{"moe_layers": [0, 2, 4, 6, 8], "router_score": "softmax", "lr_router": 0.00235, "beta1": 0.95, "steps": 6038}
Below are experts of layer 2 (counted from 0) of a mixture-of-experts language model. Rows are named router (the router's row for the expert), gate (a neuron's input weights, with its number), up (a neuron's input weights, with its number) and show model dimensions 0-127. Each number is 128 + 24 x the weight over its row's rms, rounded and kept within 0 to 255. Numbers have three digits each.
After each expert's rows: "comes after" lists some tokens at least twice as common just before its tokens as in all text. This comes from a sample of Wikipedia text that the model never trained on. Tokens count by the router's weight.

# expert 221
router:179124133113124087124117147145124106145144144140146079085096147097086147131150097164113114162113134107129086154132106121141112185083110111142152110113099140125126124206131123162124155149106147159133103157137100160177176133162151099138120153168134136117120133102166095172151126108141133138117159118111117105117116106161145134140103144121105138145149167117155153140153133125126106126111
gate0:175152111134111134133164139133144143122143137159110129109108108100142145155133143126119116149125088135163133094129125167096076132109137101136159148147165126057087112157148137129054097150115123152092146147126115112120167174142141154137089124088123150121141136148112135120153146147126103138131167120118071070133142125157139151118149113141155150159128108091149126117137087111127143120163
up0:164071140151099096141182102111113077156139181117119124151148134120169112127149120103168120136152117125133153102125101113111156108152136112108084098126145160112116153153191121135149119100117137110127114134144112156125143152141157105113141106123175152094118132153098118160141132134111142135137177112093159123157139110108077106100113114174115132128114171132085161154117105107121128141118
comes after: " the", " and", "-", " a", " of", ":"

# expert 254
router:144153145114117159144175128158098092121104110139103136144114141157117111113110124125092110125129160135162142129120128155156157141177171108113117137107146117133127117112140160127089140109138116121145111198103160072128112176112140127155110165099113130165157133141133125094139094089173150108135102103141096121149113095136151121113168124137170184134108141162150141135131084131174142116110
gate0:115156107168123146147157108167116114136159129164164122096107142124108119100127124157109140148099104116113113148114164112147149147127179132056127138161142124105144130156084125124122121134118075113148128107111140090138098147083160127137143112091106093149131148117131109096107149108123137112132119151104120159170145117149179158131126146072093199139169122114114126150133156147144144125133
up0:105169087105117166121121166189093148094125141138102137099151105120136127139183135118119156168138095122113127134141124133113134128166129113131131113100132136139115092088167116129133137115139175163144077146163145127151162114190063130111155122142117131109119136150158151155144129123145132111082119123142165150155146132130135140116148125179158117132117122137095111170129132173168135144105
comes after: " ", "0", "9", " (", " med", " $"

# expert 133
router:135098152104111111117135125171118122128107126084165136131133144152186082131127090126158119138115120158186098118173137101110145103170168107168119168112154117154132128127133106171111113144141121116131107153104153128119108157119106131119138122153133129124123139108087177086115138143167112172154125095074162131116126147137112090084103147143110148126099148088104124108134100142132124169128
gate0:130143091142121116090118085107183122165073135138148114092114152143090129174135158157180113129157149107124122158101128125139128121120125116184170135152111142090139107129056096123161146181125128120153134078094136101110140106175142110116103143128109122093107166147089143128124129128104107121145097118124144109119108137109141144119122147107148132124116122100137108140169100148144155120138
up0:117114110132130170119104141111114130149127090165153128120105112111174144097121141163118143122190139071067085100100122150163149095110110118110083141140124144133146141138132119114144111130160133155160116127139106113135092093111135143117125144115102139137166127112149135133134171116134177110157114122167113131120126126135154077117160076064140133146114137102154141147124136090159087116107
comes after: " the", " a", " of", " The", " in", " F"

# expert 197
router:094110151116098113169101119161099100095096101102096091156099144152148111115103109097148092105113096153144109160154096125113108107153141126154148143157140159134143090089155112117115156112136139095102104132118155098122157152094097104162090158153105130159110113093132094106134142140113118139134147108104109107142149108095095103172098141143140161096099140159103153141101121111122102138101
gate0:150144126122100075094113162099138154120148125155176141129123104161179087120154104112172129129113123160174125139111123141120114137121108157106118130126083089165132100138093111105069162181095100160098157126168111150102126088167133158113147151115142132113155142142135135136110095090114096113160138124156152158101130149125117118114123139096163121155115133133107117161111144118127119108106
up0:139051129143120175131143119130155111163167157129122118082150166147114156122134127112140127124165140102136140112179126140171150115159151114137123121095150113132132108144169113153124147137136119114152140105125104113126113103115083071149128136153108156133087135105129080121115090125142186106125102138126142156133144165121138186115127120168115100158147138121143128107153138185112142139164
comes after: "1", "2", " August", "3", " June", " October"

# expert 93
router:126159111109143150132118118138106113161121113140107110162115147159105117133143141108146115169114102146165096158131122173151135152184156143152132167146175167152163098107135147096145108140152144114101103166135121094098104135086108091162125127098113097149084089114136122104155166119108092109162117170127143100146162111093097105131108091166124154136123138151103155123129142127115108141106
gate0:150130095135105110072103127160151148118089120129143168126129135122158114134120181126101155141155126109146106131130094163150116091123121093138089152135131120138136133119105142121122109104112116210156099192114130118136127130134124131108083150106147104122147128166114154119154135141192102086093120139124103105146108106081118115145118159127091103149090146130173123141120140156154140135154
up0:148083135116161125187140106142134117123121117130140140149119089102132150137122126172108125099122136184154123161161133146192149151108115115101145130138123158088168118126076125163171128154126104137166098117152169136130127159139115136162114142118132132090151131145104092141120164119123151143156139132085089141116161128134117081087131159096121168144118136158114097115121114147148133088154
comes after: " ", "–", "2", "1", " October", " November"

# expert 149
router:099100149112095111167099105157088102099096100097105103140098149166128118114100109101155099114126096149125094167150095119105109117134147137148175129137139150145146081111155111114109172103140152094105097148105148104139159137095089109168097162151102116142116122088139099106134142135128134126132150101109128092123152111104101099164108137143140159096100129160125165149100133114133117159098
gate0:150075097104142109109141129124150121157134171135120142114121111084145121145165097141120126160104152126126147135085134127128162163149103136076100114142142141104134128120118119088151173153151070123102128143094134123166102060137143138158174156131114116094101142098122145120146123105132133112093111124175096138162158147140124119119160117109131147137109097100114106133164146133177139169149
up0:186179116119167184158142116112111134161166136170150127121120130155133169134132151160126154098125162123129119149158152120098137122110123105078101112104112140084135128110106176112139102150151122129103134120125108150123134132162100147154114150108148123123150137123083163145133115131092081127187119093125167108141144148104110179132156139138166133120156105160103130097150106127117143158116
comes after: " |", "-", ":", " the", " a", "|"

# expert 46
router:134066146144104086144113113150130099120111126127132066128093167134121103087135092119132099112098120140120095170149099106102130145128096128141163108123121162145157088149124108139155175105140159133112109153101130127157176157124110093159117169159110138124105123090162083150125117138148135142133118112113124092122159112131125139138117155114122152136136168153113183133132104112107090172107
gate0:137090084116150151115082128111153150127145169143147130153115130139105146124165155138157145135148094095101160138099128153151142168129089114131112095126135131133125139123102115106118098132145120131161121077168176105120098109171115112113176161102155104115149142136103121141117110131128084135101157133169146117149101115135141120124122112152145110153122142112170106156119132125197174082086
up0:119135124147135117096159088132123162107160121183115121101119093117107122124142113101131129147110115129159077140128081092154120117097151148123110121121142089069107069122105149097124117156117119149101175102162115103111118157150138131113144137162103098108172119120106118085144112131166077116143096114110122094152090122151125100096150125142133093134124157091121123161145106132138108168138
comes after: " the", "-", " \"", " (", ",", " and"

# expert 222
router:084107152094090120169096101158103099132102089097107100142097131145137129132093104101144085105118094144124105155155095121131108099145118116146140150155147171122145086088148122114121136106142127093111103121134155102134151127088088105140092168164097135162100127087118105109120133139112119135129128100136132118143154102102112104152122138136139158089090127169109147156092100109112094138092
gate0:130169119118109138119135158101157135109121131182143112102094132140106130107123134116078139143111103099081187081150160130124139114118142179082162155142118122114121136137098142119123119117109150183105135159161130121106142093173166121109143154125134126141146163118108179147188081130111118145159087136144154105091125125146144141099125147127108115146166148120101116152138127145156120107108
up0:158171113111158146113121089089134133141133130124130121132142136088090155145169143093108133114130131158115112136136137106125147155129116121111132158107122176169167102112083082161081160143133099142115112100176094119120109123160115120151154085099139152104128127137141117131167154142105129119114134162111082141103131115100136175107173068129125107147129112110108136133157150125112119098075
comes after: " ", "4", "0", "3", "5", " —;"

# expert 68
router:126100125122100109126129119162093093162132109117101124163157123132141079129137107105158115155064152143169117118146114092111145120150142070190118150151133142113167166116133131133130156118110164090098114089126148152138133166091138109088132119154127108137129089125105138117114141128119141108163164075084134107118133139085137139107097117160107155102115125137131103128132093164101145118120
gate2:146158112136131105106163133100157135149149122112159090122119138169156158136135157115163115154089125150096112115127120138139091117101157141111140142126102129109163151080094138104087165087123152120089172088160148114158098155095147133147153136121119104145101098153137154184124160175151120125138140128093108145122119122156108182112123112118114146157165108131104105101132149139106085118139
up2:141107104092144127082155130125085112088157156202116138117137129143149115156153132151153168114120147129100113128113126123159107152096141154111162118149158114147128154116117171144091129138128135160145141110139129097104165133105103093163103181099163138135168081127171143111111139142111139135170098135156171117150121148122100114116114119162125169142141098156162121155141123148105123124102
comes after: " the", " The", "s", " his", " a", "The"

# expert 159
router:114095111090152158120139091152091169124106138148097100162108133164078117118130112132129113147115107105149149084124102169144118161140125118140108174087153071132143117145167136131096090105130141179100133126098157110169125119129148123136105127123120095148095103128156104142086111149139148110137087154154108133165118152130125104131187110141105152127106148144161133136140149093149143114104
gate2:097145108084147140152123177125136103129114105133124114117147079129116143140189097142112126120123101186102118118086112132158117136108099122112126120173107152132142122147126141169140104174125107136115121105109152086127132054116147120159128126113135106104102157141081073150096130076110142163137095128140113135137123113086146133127115123115110111138112125084099103132150132110107110079109
up2:153119117152142147120121104111097116129087173138137103133179124106096079123143103130146116135120122127120153124155116155119146104100127064156124114159114087120136133110119132126165144054107132122126135113104086124149133210088126140148131120154152123161164089121120142153123132136116098115155126161143158169112165111135115092091082109131093128134131128156156153115121117108101132142149
comes after: " ", " (", " $", " +", " −", "_{"

# expert 4
router:087104151098100119174094113172091101103094094111110097147080134152133106130104120104135083094115104160140101138147102134118108097162141093162135151145141171122125099100161113116121127124137148096112104128126169098117143151111094099166094165152089118141099118091136101098134144162137109156146139108110129109157152123103109103158112146143144151089084128140114121138099119116121103124116
gate0:147134076106147130103173133096106152119121147130139136189130088127105095142136145118077132129137113106152153132140183096122106128136133135153133116133120080142125176158134151113146113118164150168149114129165080127095155138138144134158115131142132106105152120121120148093146129163123125110114118091157135180152140111139170146107129160109174097126108155069146128164156127104109100106141
up0:107128112098104123132093120138120127107107145119108086127147138140121137146134114131129171130156123124144146075158127158136166175091117153142148122127124158093120112141149166129134114085085164142178145095124165102137108110098108183090130089117120169102127105138096136130136126107094140129123082157149142118139150129140112155113154139152066142147094122140153109105111065124140116170143
comes after: " ", "1", "9", "0", "/", " $"

# expert 97
router:103112147090172070100126154142074144113129137104114142125107159148123124132110105137167147125176083119150098093152106157127114133132152110150152133143099165145162113150132126131107126119091089120106100081142141114106143160092105112112124126100104133164087129134136077103121154114105172167085121106149129138138138120145134109157131181146101161123130097128114149109114124106102083139131
gate3:114160108139181091127144142104073121136131128126171113100112128110141079085149107153137101115085097136157159104076122133125136150136111134137094066115096161091147135133111114116106134155134116145148134138137154115083171109113162122131110113147133133160113102092160133164144115080113147144112145149170135162129126115147137172118135163101098164119107138137155108117121089139114120148152
up3:132155108142104124122150136113153105119122103109114111160115085158150123113163103129136137141131137090183103157135115117214112113117114128132165130167090121131084136146166153124117132133148119136116116172135087122140107136145103141108127189115161139116112110161106167118132122103135143140189144066116121148125121105121125142134144077144125117109112136124150167161135135102124157087090
comes after: " |", "0", " —;", ";", "3", "–"

# expert 98
router:142139120135174145146152110153111134129140144106139121165090120128108111112149145107120099163112124166133170111135151159130130168157148151150114164101167104130142124112146102127151139133157169188131153172099134103146091110110139109143118145131152142130113083154151167117102108139146125093171112173096094146176140110133094102146176090131161150137134135173151122130147149125133147087111
gate0:125174097181125137088099154124133131130153156127150109122112133141146115145140133126180157166146126146139127179142147136164123151137144133133149171178151120169127155087125121120137111117101145153151124136136132138148108162110169135148115152168165177113093121134103107124156101135129130135115121134114106143129157084135169084139169139136102126129159137117155099209154109127139099110113
up0:106130129160148160106137159123126130135160151139104134087120147160117091092180130122125134114104129162124165121139126135180122137104162107149143148133142133176169135107164114165086125139180110110120097097113078120106104111102159118165149132139146121108163136143162114135166156116118111158108087104161152140136149148113104102096103121163132086149107150132105157122149154094104137127162
comes after: " ", "1", "–", " (", "2", "/"

# expert 240
router:174145132119114091141137107128119110151157120119162136158105116164166103154118112151133134139122167097157186066144122085110159084159149099184125149129119155120157140108111143139150145140116139120107110121125113139168170143125130105070137112162135134154112095126114132087113105107124122103140148089128159157141106119087167111076105140144148144142127132145158137096127092128133107135104
gate2:092120144079127123135124181136110098109100152147126080157116180136150178097146166162110143147101117118131122133117124151114117149160101150132109122129138108125168155124129128061140129115103148128145153119159143082134120118121138085115159156134121156121140102175121143143141121121107087112129165156145159175128071125113156131094142088105145118140088103136121134108124128096101102163123
up2:114137092169130132131080130143123125117150159112132139110159125094153121139158099151142140136141161137117136117131136114134154123089128126128106146102138135108152146127091131114133126097137068089125108108130104158104178144114137160146100086120127120152125176147071138142133129167111163107171133105156149140108176150133088114166093111141187142130115094171141157125156174145123141084128
comes after: " the", " a", " The", "==", " his", "The"

# expert 173
router:105100151087160113116082149141116120117133118128123114145109142145137109123122091111152093120158122114155137066111151157106154095129133127152158128119123156150142138139158093128077105140080082104109173076118132121131160142107150128087146121081108132156105103136144105097162153117148153094129173098114144120148085146109122124159100174130166160135156114143124156099116136128138096123135
gate2:095142113151127148146096139122155085136131124111111111145177049122147119133138096118120151115092160135139096161116145176148160123146148130139133096102088137094114119147137155179111122138115095105145144108091125101108114121111137142172127129175120098125150160118108144131156146156105100129083114118143098126158109141132156091124110104093156135166120112150088119170153096157100130104132
up2:186103136084149087155122097181164135137100151112141100135135138099138164130173101117069154148141148123095124103142135150147109085102084102118108088106080082125154086138105116161134120121121133152130126125113122117145100111143135124102159127122127146118070168160136143183151162161141129118140131115102136093097111143129091123110144151151131125134143126163132120128140129121109138157126
comes after: " |", "|", "==", "Personal", "See", ";"